config.toml
n_layer = 14
experts_per_token = 2
n_head = 6
rope_base = 100000.0
init_std_down = 0.0
train_tokens = 275000000
Below are experts of layer 2 (counted from 0) of a mixture-of-experts language model. Rows are named gate (a neuron's input weights, with its number), up (a neuron's input weights, with its number) and show model dimensions 0-127. Each number is 128 + 32 x the weight over its row's rms, rounded and kept within 0 to 255.
Before each expert's rows: a language model's description of what the expert responds to. This comes from a sample of Wikipedia text that the model never trained on.

# expert 22
What it handles: Technical word stems, LaTeX. First pieces of scientific or technical words like enc, pred, comp, prote, plus LaTeX braces, subscripts and percent signs.
gate0 [145  96 180 103 141 137 125  95 139 164 133 242 165 128 142 165 194 106 223 122  85 106  80 139 167 174  98 128 125  99  94 111 111  94 124 141 133  95 164  95 117  86  94 155 133 135 138 130 151  92 177 172 156 147 137 109 132 149 171 221 159  60  86 111 139 139 137 190 173 163 184 114  55 129 119  94 113 117 110 108 126  97 155 105 124 101 126 114 114 100 108 142 132 117 148  96  84 140  76 109 127 150 180 146 138 137 158 125 161 138 132 103 163 141 162 120  90 140 101 143 160 148 114 137 129 170  86 119]
up0 [139 109 178  98 154 161 108 109 146 189 128 153 130 141 103 202 126 141 120 163 129  69 151 129 117 120 116 127 115 116 126 158  67 114 185 138 152  87 166 134 135 101  84  70 125 174 108 106 163 133 158 154 138 136 150  99 151 147 112 176 123  68 214  92 120  75 133 197 176 170 181 139 109  75 126  61  93 118 109 141 110  66 177 112 141 145  86 127 163  86 133 144 175 130 116  81 122 157 129 106 137 129 148 146 138 151 163  72 133 182 167 114 147 113  85 118  99 181 133 179 113 147 131 124 150 163  83 105]
gate1 [147  79 159 101 126 142 114 167  73 146 107 139 155 150 119  73 121 231  94 162 126 129 117 138 108 162 113  99 151  87 117 160 109 121 101 134  85 139 145 197  71 190  86 135 105 178 130 110 156  90 196 114 113 151 103 108 156 163 153 166 131 117 122  84 113 114  73 109  69 132 163 141  91  95 113 173 133 129 136 136 138  98 181 115 128 134 145  89 152 172 124  80 121  81 188 139 169 141  84  67 135 134 123 155 117  91 135 131 192 111 138 148 141 181 102 138 165  71 162  79 117  93 106 116 163 129 166 143]
up1 [151 130 161 129 103 123  85  93  36 130  97 152 117  81 179  81 112 137  97  89 150 127  83  76 173 138  91 179 118 129 155  88 202 114  82 107 175 141 138 160 133 148 137 136  98 103 141 160  77 114 120 148 118  68 145 153  93 112 134 109 170 157 105 133 141 143 113  63  75 109 105 140 148 174 104 131 140 177  95 143 140 136 137  92 113 104 117 150 124  73 114 152 115  92 125 135  89 158 146  45 104  95  71 183 165 116 155 155  79 132  70 112  95 136 153 111 135 104 120 110 155 211 145  90 118 120 121  99]
gate2 [145 129 153  67 107 139  57 163  99 196 121 128  98 130 122 108 108 103 103 162 102 131 142 125 111 143 113 106 120 179 154 108  88 131 133 119 156 158 133 132 151 120 132 132 179  92 121 134 168  76 139  98 162 142 171  80 147 173 120 133  92 107 164 131 160 183 194  89 127 133 117 147  19  99 169 159 103 104 129 148 143 120 127 126  97 124 128  40 203 189 123 127 154 123 155 114 111 169  97 182 101 104 173 138 143  64 117  86 116  59 128 118 133 154 129  69  95  90 163 124 130 146 142 118 111 109  95  90]
up2 [130 119 123 138 119 149 149 135 115 167 115 155  88 163 138  92 109 102  98 171 103  92 154 172  89 179 144 140 141 143 128 123  92 166  87  94 159 124 147 132 115 116  69 115 114  56 124 114 187 131 139  68 167 170 136  98 154 206  84 124 150 131 122 169 137 175 178 114 150 140 130 162  95 121 124 173  58 123  90 124 132 124 164 132 147  95 126  63 180 190 109 127 154 113 198  97 169 139 158 137  33 114 145 177 157  80 146  88 109 114  95 134 149 164  88  68 114 102 110  74 141 127 109 130 139 117 137 113]
gate3 [196  78 142 100 148 143 166  89 165 146 137 168 136  84 142 157 138 146 135 187 105 118 119 102 137 115  88  65 110 121  83 179 188 132 147 159  95  98 106 121 107 129 153 100 108 117 114 106 182 137 156 135 132  97  80 119 136 132 143 142 113 112 115  65 117  83 140 136  58 103 111  93 114 138 128 112 101  82  37 172 147 113  93 136 204 113 207 102 103 137 133 113 112 168 197 136 104 126 164 126 119 137 150 106  79 113 143 137  65 121 132  98 149  79 150 126 174 122 129 151 138 176 125 141  52  86 167 115]
up3 [109 144 146 125  82 165 132 186 156 175 164 180 171  45  87 133  71 172 107 177 149  79 157 126 105 194 161 167 159  83 178 133 159 185 125 178 147 150 148 106 169 125 101 104 167 132 135 151 105 143 144 146 131 106 138 119 164 100 134 118 167 122  93 108 138  61  69 171 111  95 176 112  88 141  84 113 139  85 135 211 143  95 113  80 140 138 118 131 149 146 110 162 133 169 184  98 179 132 147 102 164 162 138 157 113  75 149 144 120 202 122 144 135 146 129 145 122 148 126 155 103  97 113 117 134 110 125 143]
gate4 [ 83 109  56  75 147 112 187 216 108  83 128 133  93 115 177 156 107  72 115 145 149  70 152 120 156 115 171 122 181 106 139 120  95 102 149  86  70 130  74 127 114 129 151 109 158  86  86 158 127 127 129 145 132 132 152  92 158 125 155 143 173 160 128 123 109 101 107 125 121 108 130 159 128 149 116 105  71 143 101 154  82 114 122 106 134  95 204 104 162 131 110 197 128 173 109 185  60 119 113 172 147 161 154 158 143 166 131 143 116 108  88 107 127 132 125 186 113 115 153 116 137 101 111  53 114  78 164  75]
up4 [ 68 180 131 155 154 116 181  68 102 155 104 103 128 123 161  56  87  76 134  97 156  86 106 125 165 103 113  92 144  71 122  98 158 142  82 121 154 107 104  75  99 170 179 143  81 119 143 101 142 165 175 133 109 156 157 164 135 140 113 113 133 175 109 114 154 169  95 149 208 165 117 124 107 134 140 101  82 109 171 138 128 155 153 132 116 130 162 131 171 159 108 111 108 140 105 105 105 131 137 219 110 114 170 130 202  83 152 167 153 142  75 127 164 135  98 143  66 115 196  99 167 105 127 114 140 134 152 112]
gate5 [128 114 104 109 136 160 136 120 133  84 108 114 128 118 132 114 138  79  71 167 111 119 137 110 121 150 144 138 102 113 101  95 102 184 207 111 191 143 140 129 135 156 205 118 106  77  91 132 137 165 130 122 162  82 170  94 137 188  87 121 106 123 117 165  84 133 138  93 139 137 119  98 123 170  92 125 151 132 141 161 125 130 169 184 164  74 142 183 111 116 105 118 168 111 160  82 209 161 145 188 188 124 146 101  94  33 155 120 105 103 151 199 145 127 113  69 127 149  63 103 107 129 144 112 111 135 153 141]
up5 [152 128  98 113  55 124 170 165 157 156 194 203 129 110 138  91 166 149 140 131 163  83 136 167 178 100  78 157 155 132 168 177 150 149 133  85  71 132 128 148 141 112 100 109 188 149 150 180 179 146 117 162  90 125  75 162 154  78 106  58 159 123 106  88  95 166 144 148 135  65 129 138 120  79 142  81 112 142 142 103 186 132  59  98 111 127 160 109  83 124  80 156 103 131 111 136  98 142 159 116 141 165  83 150 103 137 122 152 104 114 108  94 122 188 144 161 114 130  94 122 152 169 105  87 135 163 119 112]
gate6 [141  98 104  83 141 132 139 128 153 144 139 141 127 164 115 136 178  70 106 164 112 129 108 104  82 147 129  89 146  95 117 144 146  82 131  86 138 162 113 158 151 117 205  79 109 118 178 126  91 151  66 110 150 144  84 171 122 132 112 135 166  75  64  85 144 119 145 177 175 121 106  98  92 102 110 142  90 150 115 144 117 126 158  93 111  88 211 111 108 202 156  53 113 104 142 126 113 122 150  70 148 165 114 157 210  98  84  90 110  95  86 170 111 117  99 161 149 106 147  83 140 142  96 127 154 178 139 100]
up6 [114 147 146 155 106  86 139 147 138 109 116 119 116  88 151 123 105 143 129  81 108 127 140 195 146 129 155 157  96 147 145 138  79 132 130 114 167 102 181 139  86 124  66 131 135 125  97 131 135 143 170 153  84 130 143  69 139 119 108 111  98 193 146 149  93  98 109  88 112 122 137 157 182 100 174 160 157 109 130 108 128 175  86 148 150 161   3  91 152  88  94 179 143  92 127 124 163 167 143 179  97 110 120 119 104 139 180 134 110 157 212 152 115 128 193  87 131 149  81 172 106 125 171 129 132  50 121 144]
gate7 [ 85 138 162 150  70 159 109  87 152 109 117 123 134 132 143 100 142 143  84 163 118 120  97 132 141 123 135 103 105 185 143  99 129 107 198  95 135 135  89 119 145 136 136 113  71 139 182 113 113 139 155 192  95 132 124 159 178 128 123  89 155 129  86 160 106 132 135 213 120 139 151 135 146  86 116 162  95 131 119 130 129 109 120  79  65 176 144 133 122  76 122 128 149 110  81 119  50 144 216 181 107 107 105 113 199 157 128 113 115 147 120 131 201  81 135 158 155 163 125 117 114 133  80 205 173  76 150 150]
up7 [146 172 108 120 170 133 153 163  87 149 155 121 105 133 113 129 123 106 128 133  88 142 196 174 107 107 148 146  99 132 115 152 110  93 147 137 137 142  73  87  86 186 161 158  95 124 128 123  54 121 151  95 107  92 134  76 102 125 187 158 144 163 105  68 127 184 137  93 171 173  81 105 123 101 129 102 108 138 114 114  97 114 190 164 183 112 126 111  65 133  89 116  90  97 120 138 174 155  91 112  80  80 151 146  97  71  90 131 172  92 106 118  70 176 116 161 115 125  98 140 109  39 160 123 115  85 108 101]

# expert 13
What it handles: Verb stems before suffixes. Verb or noun stems awaiting -ing, -ed or -er endings, such as develop, learn, becom, offer, work.
gate0 [112 139 107  78 128  97 151 128 122 139 133  91 118 163 166 123 148 101 152 146 142 119  80 142 146 176 147 166  87 155 126 104 138  86  98 158 124 139 190 125 101 119 101 122 162 137 128 161 132  85 143 153 158 111 154 137 131 180 136 145 145  94 193 109  62  95 124 134 135 106 141 110 219 121 193 102 125 108 148 125 178 176 158 136 137 155 102 181 117  63 149 104 147  95 153  89  80 163 133 145 137 118  62 104 148 227 163 107  81 149 163  95  70 144 142  93 194 182  85 154  75 154 157 140 129 130 129 126]
up0 [100 131 192 162 134 148 183 175  87 138  95 152  98 129 108 141 157 160 153 169 154 124 133 115 105  80  79 183 190 163 106 109 191 139 123  90  88  81 104 173 117 115 192  79  67 117 134 104 101 119  72 176 171 115 163 122 156 180 139 160  81 153 118 118 117 132 102 161 118 162 120  97 115 179 157 119 116 142 116  94 123  90  95 212 136  32 120 141 154 142 109  86 117 126 124 117 116 179 143  96 110 159 130 167 130 142  95 105  92 131 133 151 132 109  92 138 137 132 101 154 135 198 137 128 139 139 107 184]
gate1 [137 109 115 143 125 111 152 113 101  54  77 163 150 170 164 133 193  90 129 117  99 115 128  94 103  83 166 169 179 142 129 114 214  77 111 136 124 110 118 149 100 131 206 106 174  75 139 116 129 157 154 180 164  73 173 126 125 148 134 115 156 160 117  83 151 114 114  86 156 114  88 184 198 132 151 176 118 151 111 167 141 147 125 134 144 170 113 107 121  85 125 136 128  92 105 101  95 160 117 122 153 100  88 154  92 152 104 131 139  72 108 134 140 116 133 129  78 200  99 181 116 158 159  86 181 109 121 181]
up1 [120 157 129 172  97 107  73 109 133 104 133 164 156 165  94 123 214 126 128 155  82 142 139 115  97 172 136 161 150 178 123 121 168 137 123 109 117 148 114 137 105 133 180 100 129  51 137 149  51 164 125 132 117  84 186 140 186 172 144  88 135 190  97  86  93 192 139 127 161 142  70  83 200 108 121 185 140 174 144 185 159 150 173 151 132 174 130 101 135  93 145 130 111 119 151 125 158  96 154 153 177  69 111 172 109 130 140 139 126  75 137 150 132 100 136 144 120 163 134 166 138 141 149 105 172 127 171 111]
gate2 [175 190 147 134 140 116 133  82  92 110 101 153  84 113 175 127 151 134 102 115 123  94 106  89 148 118 174  84 207  94  90  98  91 126  95 115 185 162 174 101 123 159 114  63 107  84 125 164 132 124 144  83 124 125 138 123  61  90 127  74 129 126 113 164  89 159 181 111  84 107  88 152 126 127 175 150 137  52 133  78  82  56  95 152 167  86 106 124  99 119 124 140 136 157 143 126  92 112 121 127 126  97 104  96 108 127 139 154  94 114 116  93 135  77 142 121 189 133 119 123 110 121  60 128 159  69  71 148]
up2 [119 129 108 125  76 136  90 116 112 127 153 133 181 140  69 147 161 150 165  77 136 142 106 158  73  79 108 134  71 125 170 128 131 150 110 134 137  86  51 125 104 102 100 134 138 183 131 117 120 127 111 142 206 162  85 107 169 237 157 126  93 138 125 129 149 115 145 102  92 148 129  71 126 149 147 142 127 177 151 161 151 200 136 169 100 123 123  98 133 138 124  83 134 126 117 157 178  97 124  92 132  91 108 135 180 119  95  66 120 143 125 156 124  85 137 192 118 126 102  94 201 132 181 123 125 175 183 119]
gate3 [104 139 185 110 188  58 162 117 137 156 111 100 119 199 162 106  76  92 188 146 109  81 117 149  59 135 185 129 112 191 159 151 141 156 136 100 127 138  89 119 114 134 134 112 151  79 141 138 124 150 167 120 136 125 153  75 121 153 159 103  76 111  96 143 195 181 125 157 158 149  73 154 107 120  93  68 114 109 109  80 108 161  87 130  77  74 147 103  96 220  82 164 115 136 161 124 131  94 135 174 142 135 125 147 133  98 130 149 125 157 110  98 101 103 139 111 187 158  86 124 152 148 141 110 123 137 119  92]
up3 [ 67 100 154 116  81 123 142 106 161 182 143 148 142 148 129  95 187 134 137 112 127 184 136 138 130 117  97 164 114 152 113 151 101 114 133 150 149 172 143 102  88  95 150 191  83 196 152 125  53 111  97 155 149 148 126 130 186 147  85 144 149  57 103 115  91 135 127 153 121  44 166  49 146 170 135 139  96 163 118 138  99 149 169 170 127 113 113 128 125  73 141 136 170 108 112 139 121 111 159 182  77 107  90  52 133  72 125 133  99 138 161 104 123 137 105 159  93 134  90 135 129 138 136 118 144 171 179 186]
gate4 [135 172 107  76 176 151 124  68 102 130 169 129 183 120 182 169 174 122 120 147 117 113 129 179 179 124 148  93 176 128 162  75 183 134 117 166 144 111  82 111  82 120 100 187 132 159 189 125 163 108 115 133 103 135 101 111 143  56  75 167 120 135 139  67 116 102  83 160  80 151 133 123 147 129 108  50 171 149 113 110 123  84 106 103 118 119 170 127 153 110 141 161  89 157  71 146 126  82  99  79  92 181 174 117 125 104 104 175 102 150 118 132 129 166 114 122 149 122 130 141 143 189 149 125  67 124 143  98]
up4 [159  97 154 160  74 186 117 167 144 169  62 119 124 173  87 127  76 136  94 134 123 150 134 157  89 166 132  73 124 126 193  99 151 106 100 142 119  91 114 181 132 100 102  96 101 175 105 110  54  71 112 153 133  93 175 132 151 131 156 117 131 107 132 103  85  86 126 140 166 145 144 117  97 142 139 173 124 131 151 161  82 159 115 126 115 151  81 135 148 127 162  92 168  81 159 102 133 105 118 196 143  73 132 149 130 115 150 141 139  96 175 126 130 106  42 119 198  65 133  77  95 121 182 128  88 102 148 121]
gate5 [189  65 127 156 138 102 146 129 123 141 141 141 145 152 130 115 166 118 170 134 105 152 159 101 160  76 107 108 117 115 121 126  52 151 128  59 133  70  81 133 125 118 119 188 203 117 119 144 143 144 153 119 157 181 129 102 150 183 148 108 135 144 121 177 102 128 181 122  91 116 102 141  72 163 147 112 116  96 162 130 130 126 121 122 121 143 110  39  84 164 147 130 152 147  90 124 143 151 202 218 149 114 124 138 167 116 120 154 113 112 154  87 201 124 103 127 131  73  80 105  85 142  59  98 168 129 117 122]
up5 [154 183 130 158 159  59 186 148 108 122 132  94 116 120 149 144 132  85  77 150 106  96 164 159 122  75  96 167 145 172  99 121  78 135  66 105 106 149  87 149  93 140  94 126 127 123  65 119 149 127 163 201 102 169 147  81 155  95 147  28 127 106 108 175 156 147  96  99 143 114 105 186 114 110 168 116 172 127 152 124 160 103 145 138 165 140  78  95  59 144 116 115 135 154 139 176 189 123 158 114 156 104 133 151 140 101 168  91 133 103  81 141 183 121 121 143 142  99 126 142 173 111 133 122 181 173 146 132]
gate6 [100 107  99 130  84 147 154 160 157 128 125 149 141 106 129  70 108 159 111 227 129 115  83 137 162 146 104 135 210 180 115 120  87  92 171 147 172 135 107 145 167 131 176 145  78 141  84 128 114  62 192  83 119 100 121 129 157 183 134 159 122 120 142 147  66 118  50  80 160 159 147 123 121 104 111 123 107 148  84 108 103 125 144 158  90 123 137 140 134 145 199 185 133 164 179 146 158 124 119 118 124 106 148 139 154  98  69 143 154 153 108 109  78 165 139 103 144  91 117 130 177 142 135 178 120  81  81 133]
up6 [101  75 165 147 138  99 142 129 156  89 104 115 137 151 110 124 132 149 138 132 143 116 130  99 154 155 107 116 120 172  47 206  58 147 209 106 141 119 108 131  84 141 175 121  90 130 125 122 110 117 158 135  93 103 124 103 182 193 134 194 103 103 157  82 123 125  88 101 156 135 199 131  93 136 134 148 121 113  99 121 127 139 129  85 143  80  92 196 114 132 137 119 149 108 179 190 171 160 169 193 113  96 146 161 204 115 106 108 215 126 118  83 129 136 120 148 112  81 109 138 105 143 144 122 108 106 115 164]
gate7 [127 127  76 127  87  91  69 138 168 107 195 148 151 135 177 125 108 138  92 141 170 152  72  83 155 112 131  83 105 133 135  88 138 160  91 166 128 110  77  98 147 136 134  73  46 167 136 138 162 124 135 163 190 105 140 153  79 167  98 159  60 138 202 144 143 131 158 126 185  92 177 120 123 108  82  50 100 139 115 149 133 136 138  96 110 176  65 181 155 139 154 121 153 124 110  80 105 162 128 119 169 133  63 108 128 106 126 126 116 120 157 119  96 126 127 125 166 157 159  95 123 166 135 152 133 175 148 137]
up7 [131 113 123 151 127 117 147 160 142 122 169 168 134 141 174 111  66 102  95 111 132 160  86 178  87 129 111 150 113  79 172 149 151 189 155 182 116 141 190 107 205 114 118 115 100  82 109  88 120 147 119 123 154 152 143 148 158  83 108 120  87 132  90 210 132  95 112  67 153  82 205  84 122 171  84 105 148 132  96 106 177 121 186 170 116 128 151 123 134 130 145 128 120 105  96 105 135 112 135  82 110 182 159 156 177 157 135 124 122 103  40 131 143  74 131 175 142 105 160 145 135 128 171 106  97 166 138 108]

# expert 26
What it handles: CJK bytes and word starts. Japanese and Chinese character bytes, plus word-initial pieces like un, re, dis, Pro, Super in titles and credits.
gate0 [ 73 105  61 133  67 147 147 162 135  78 120 110 171  90 131 168  83 144 122 179 162 168 100 108 155 150 140  82 154 148 142 159  98 104  91 173  98 159 150 169 134 163 163  97 105 130 108 185  96 142 103  88 108 158 129  97 111  90 168 124 153 136 159 133 117 159 124  97 174 200 147 107 134 159 170 128 108 178 129 104 139 176 133 181  31 118 143 141  52 108 149 157 101  94 116  67 161  99 141 147 144 109  65 126 148 138 151  76 123 139 170 160 161 164 115 157 156 117  78 116 123 125 162 101 118 121 141 122]
up0 [142 113 101 139  82 142 121 152 131 131 129 135 166  81 152 125 118 157 106 135 179 119  79  69 144 167 138  64 177 153 129 117 145 154 124 175 141 151 145 160 113 153 170  72 105 110  54 182  79 122 102  57 106 126 162  80 152 117 138 112 155 145 177 127  89 178 140 107 149 216 164 121  79 155 169 139 133 179 166 103 162 155 101 161  33 100 149 163  87 111 123 130  82 102 108 118 151 134 117 161 144  94  74 103 144 122 157  97 130 142 156 170 161 154 111 128 152  75  96 127 108 113 180 145 108 136 119 125]
gate1 [ 95 120 134 163 155  99  84  87 138 179 101 122 100 117 109 149 174 147 115 131 149 125 127 143 141 102 114  99  91 100 101 119 102 147 101 106 108 170  73  93  92 105 121 162 141 159 145  86 165 147 144 178 147  58 174 127 162  90 139  96 189 123 111 136 102 130  47  80 102 105  45 190  75 162 122 213  94  66 119 132 137 103  92 165  90 152 129 112 113  66 128 129 105 159 186  71 143  91 187 141  91 103 113  89 137 110  99 123  92 113 136 159 101 118 127 105 132 138 128 136 175 114 158 104 153 114 116 148]
up1 [107  69 127  89 174 115 124 156  92  99 101 116  82 153  93 200 127 137 120 142 103 130  96  97 124 110 159 149 140 117  93 193 107 124 177 107 101 138 105 197 104  55 114 190 166 124 129 146 144 100 185 175  95 126  77  68 115 143 113 161 118 111 165 131  88  67 178 121 128 115 124 128 136 115  93 155 124  77 109 186  88  93 203 155 147 165 109 138 173 108 129 112 131 123 153 102  87  93 146 129 125 103 148 129 124 165 100 119 164 185  44 117 108 169 151 120  77 139 116 161 143  83 100 149 116 145 160 128]
gate2 [112 183 156 141  78 128 116 150  97  98  81 152 125 161 174 151 107 139 126 139 126 141  79 127 163 162 111 104  93 121 145 154 147 199 114 106  99 108 104 159 133 162  87 101 162 132 131 113 144 104 117 122 113 134 119 130  86 155 163 197 133 184  77 169 118 156 116 109  69 136  71 131 198 101 179 162 123 147 129 177 106 178 141 167 126 144 128 118 147 145 155 180 159 122 146  68 139 106 164 118 195 116 109  63 127 115 161  82  89  98 127 102 132 162  36 130 162 167 107 135 150 141 128  67  52 120 124 146]
up2 [141  75  94 129 127 193 112 101 163 161 131 136 124 117  72 165  89  74  82  95 107 140  94 106 114 112 189 168 176 145 108 121  88  92  80 173 137 123 134  96 174 123 153 121 161 103 131 197 106 140  86 145 119 104 174 133 153 116 121 136  69 106 162  98 131  99 144 204 170 153 156 130  96 132 101  49 150 162 112 112 152 125  90  95 149  45 154 174 151 158 104 102 108 147 161  98 137 182 111 144 111 119 127 158 120 127 102 171 155 125 152 147 203 118 141 164 169  73 163 158 118 129 100 142 169 129 159 116]
gate3 [133 133 120  85 112  96  98  73 140 135 125 133 181 144 113  81 148 106 184 136  97 132  78 114 107 133 155 131 108  88 131 134 124  97 113 162 152 134 159  95 119 160  98 100 127 158 126 166 217 143 214 129  90 148  78 182 115 133  96  78 131 109 155 165 115 171 147 189 101  70 125 106 153  63 117 188 114 154 100  89 102 130  96 138  73 106 129  90 161  78  66 120 165 111  74 116  93  98 146 116  84 157 123 137 108 172 108 143 137 142 120 173 153 107 134 147 148 119 169 166  99 101 128 196 100 124  95  79]
up3 [135 124 154 150 169  75 119 178 146 140 136 164  95  71 156 103  86 141  89 139 109 112 204 163  76 143 106 127 112 121 130 109  89  75 172 110 125 169 141 123 139  88 128 125 201 217 103 150  62  89  77 162 128 146 148  92 116 131 131 166  90 173 107 133 172 146 167  88 132 160  85 190  73 109 135  52  99  81 164 155 151  75 180 122 147 115 176 147 148 112 119 109 103 140 147 141 171  84 100 156 118 127 177 132 128 117 150 134 143 101  93 126 125 161 103 157 151 133 142 149 138 103  99 112 176 167 119 131]
gate4 [139 116 143 182 100 152 145 120  98 122 160 174 155 151 115 119  97 125 105  96 165 140  92  81 165 103 124 102  98  68  89 116 161  55 113 137 124 155  94 103 122 111 161 121 153  93 148 103 110  38 141 106 177 135 118 150 100  95 138 129 171 123 138 149  77 139 119  93 133  58 150 118 237 122 106 123 133 133 120 134 209 114 131 119 114 193 144 121 100 132  65 129  81 100 122 101 152 173 125  98 131 140 136 126 157  80  77 167 137 108 158 127  89 126 133 109 166 156 113 149  82 173  68  97 111 178 183 129]
up4 [143 178 184  70 150 129 188 167 140 101 172 105 115 171 113  59  96 116 128 159 113 123 142 140  89 150 111 114 150 153 137 143 101 127 128 158 105 131 156 130 137 103 143 140 125 192 195 173 122 190 140 133 167 135 188 138 167 187 146 164 104 111 171 163 157 168 159 158 125 124 107 104  94 112 150 152 153  96 124 146 115 147  94 153 106 169 157 103 136 145 128 153  71 141 124 118 137 119 145 132 114 141 154  87 150 141 185 158 139 124  99 148 140 140 133 208  76 165  88 145 214  75 194 117  74 104  67 152]
gate5 [125 115 144 135 133 116 184 157 116 142 149 132 126 115 127  87 132 144 139 101 161 124 147 142 122 146 121 112 123  84  97 155 176 179 130 145 123 100 141 143 141  81 170 195  97  75 125 143 127 182 112 110 164 157 100  84 102 153 120 176 117 142 178 130 164 101  69 157 189  76 155 140 137 131 139 157 103  91 133 109 174  77  90  98 112 122 205 173 104  83 139 158  99 183 141  61 114 152 112 124 209 104 107  91 163 118 116 132  53 134  81  87 167 132  86 101 150 193 102 132 130 102 184 133 184 115 137 144]
up5 [ 90 121 105 100 136 141  96 107 174 129 126  97 203 109  69 155  88  58 143 156 130 129 145 145  76 120 163 158 101 127  89  99 108 139 161 111 146 145 107 111 101 196 130 119 172 147 123 101 186 127 123  67 149 116 146 153  97  98 105  94 117 161  91 130  31 130 178 154 166 142 129  97 126 108 103  94  97 189  58 177 117 198 129 119 165  91 101 124 112 163 164  94 110 130 113 125 103 100 172 106  71 117 162 132 120 119 119 146 146 122 140 104 101 113 136 181 133  60 196 107 179 127 118 116  87 132 130 110]
gate6 [161 151 148 100 160 131 196  96 155 132 126 190  73 139 169 129 125 116 128 152 132 129 115 104 110 146 154 118 210 146 115 139 130 101 129  98 191 122 147 108  95 133 131 143 114 100  97 135 169  59 125 107 115 128 131 120 139  96 121 131  85  65  74 106 122 106 102 214 123 130 133 114 107 150 163 121 127 154 109 109 102 132 113 124  46  79 176 128 175 144 118 127 155 208 147 104 125 111 184 121 100 174 146 142 131 144 123 175 161 108 106  70 172 159 104 120 121 163 116 135 110 139  81  56  68 101 183  64]
up6 [135 127 131 112 138 138 170  95 140 104 129 168  37 113 153 103 103  96 138 138 107 171 136 128 145 142 105 153 159 126 121 140 122 107 118  73 157 189  95 122  90  93 131 113 102 165  97 131 104  59 121 142 136  99 169 132 114  90 141 136  76  70  74 113 133 112  82 198 107  99 129  96  90 150 128 118 114 154 124 145 140 140 115  92  92 131 143 106 203  79 130  97 162 170 159 130 131  95 165 100  89 169 156 181 108 164 115 132 105 109 114  61 204 128  82  71  74 115  83 124 132 142  75  87  82 110 175  98]
gate7 [196 172 119  89  97  94 148 131 102 122 138 137 101 100 116 158 127 118  81  99 161 159  94  97 176 108 107 169  99 138 146 126 160 170  74 134 139 183 133 139 156 102  89 132  90 110 131  97 118 121 139 178 104 153  97 184 100 141 105 127 100  76 133 138 123 151 127 165 121 106  93 117 116 193 131 122 134 160  67 161 187 109 142 105 199 163 115 139 127 136 114  95 137 163 101  58 136 162 162  80  96 172 100  93  86 148 146 178  44  87 132  85  70 112 114 114  98 127 137 105 184 166  87 181 165  98 114 124]
up7 [170  76 106  88 144 180  97  98 148 143 192 119 136 155 114 150 115 213 158 129 125 180 100 185  61 147 130 163 100 143 115 154 160 105 100 135 150 119 110 178 131 122 120 104 129  74 127 137 131 142 168  80 145 178 129  86 162 127 159 152 157  88 140 101  91 197  98 101 119 138 153 168 139 103 143 113 137  89 128 141 117 143 170 132 150 121 162 127  56 145 131 181  97 157 143 145 134 133  91 143 104  47 166 102  98 159  59  98 155  89 106 184 127 148  59 155 147 141 132 127  90 150 133 163 148 116 173 178]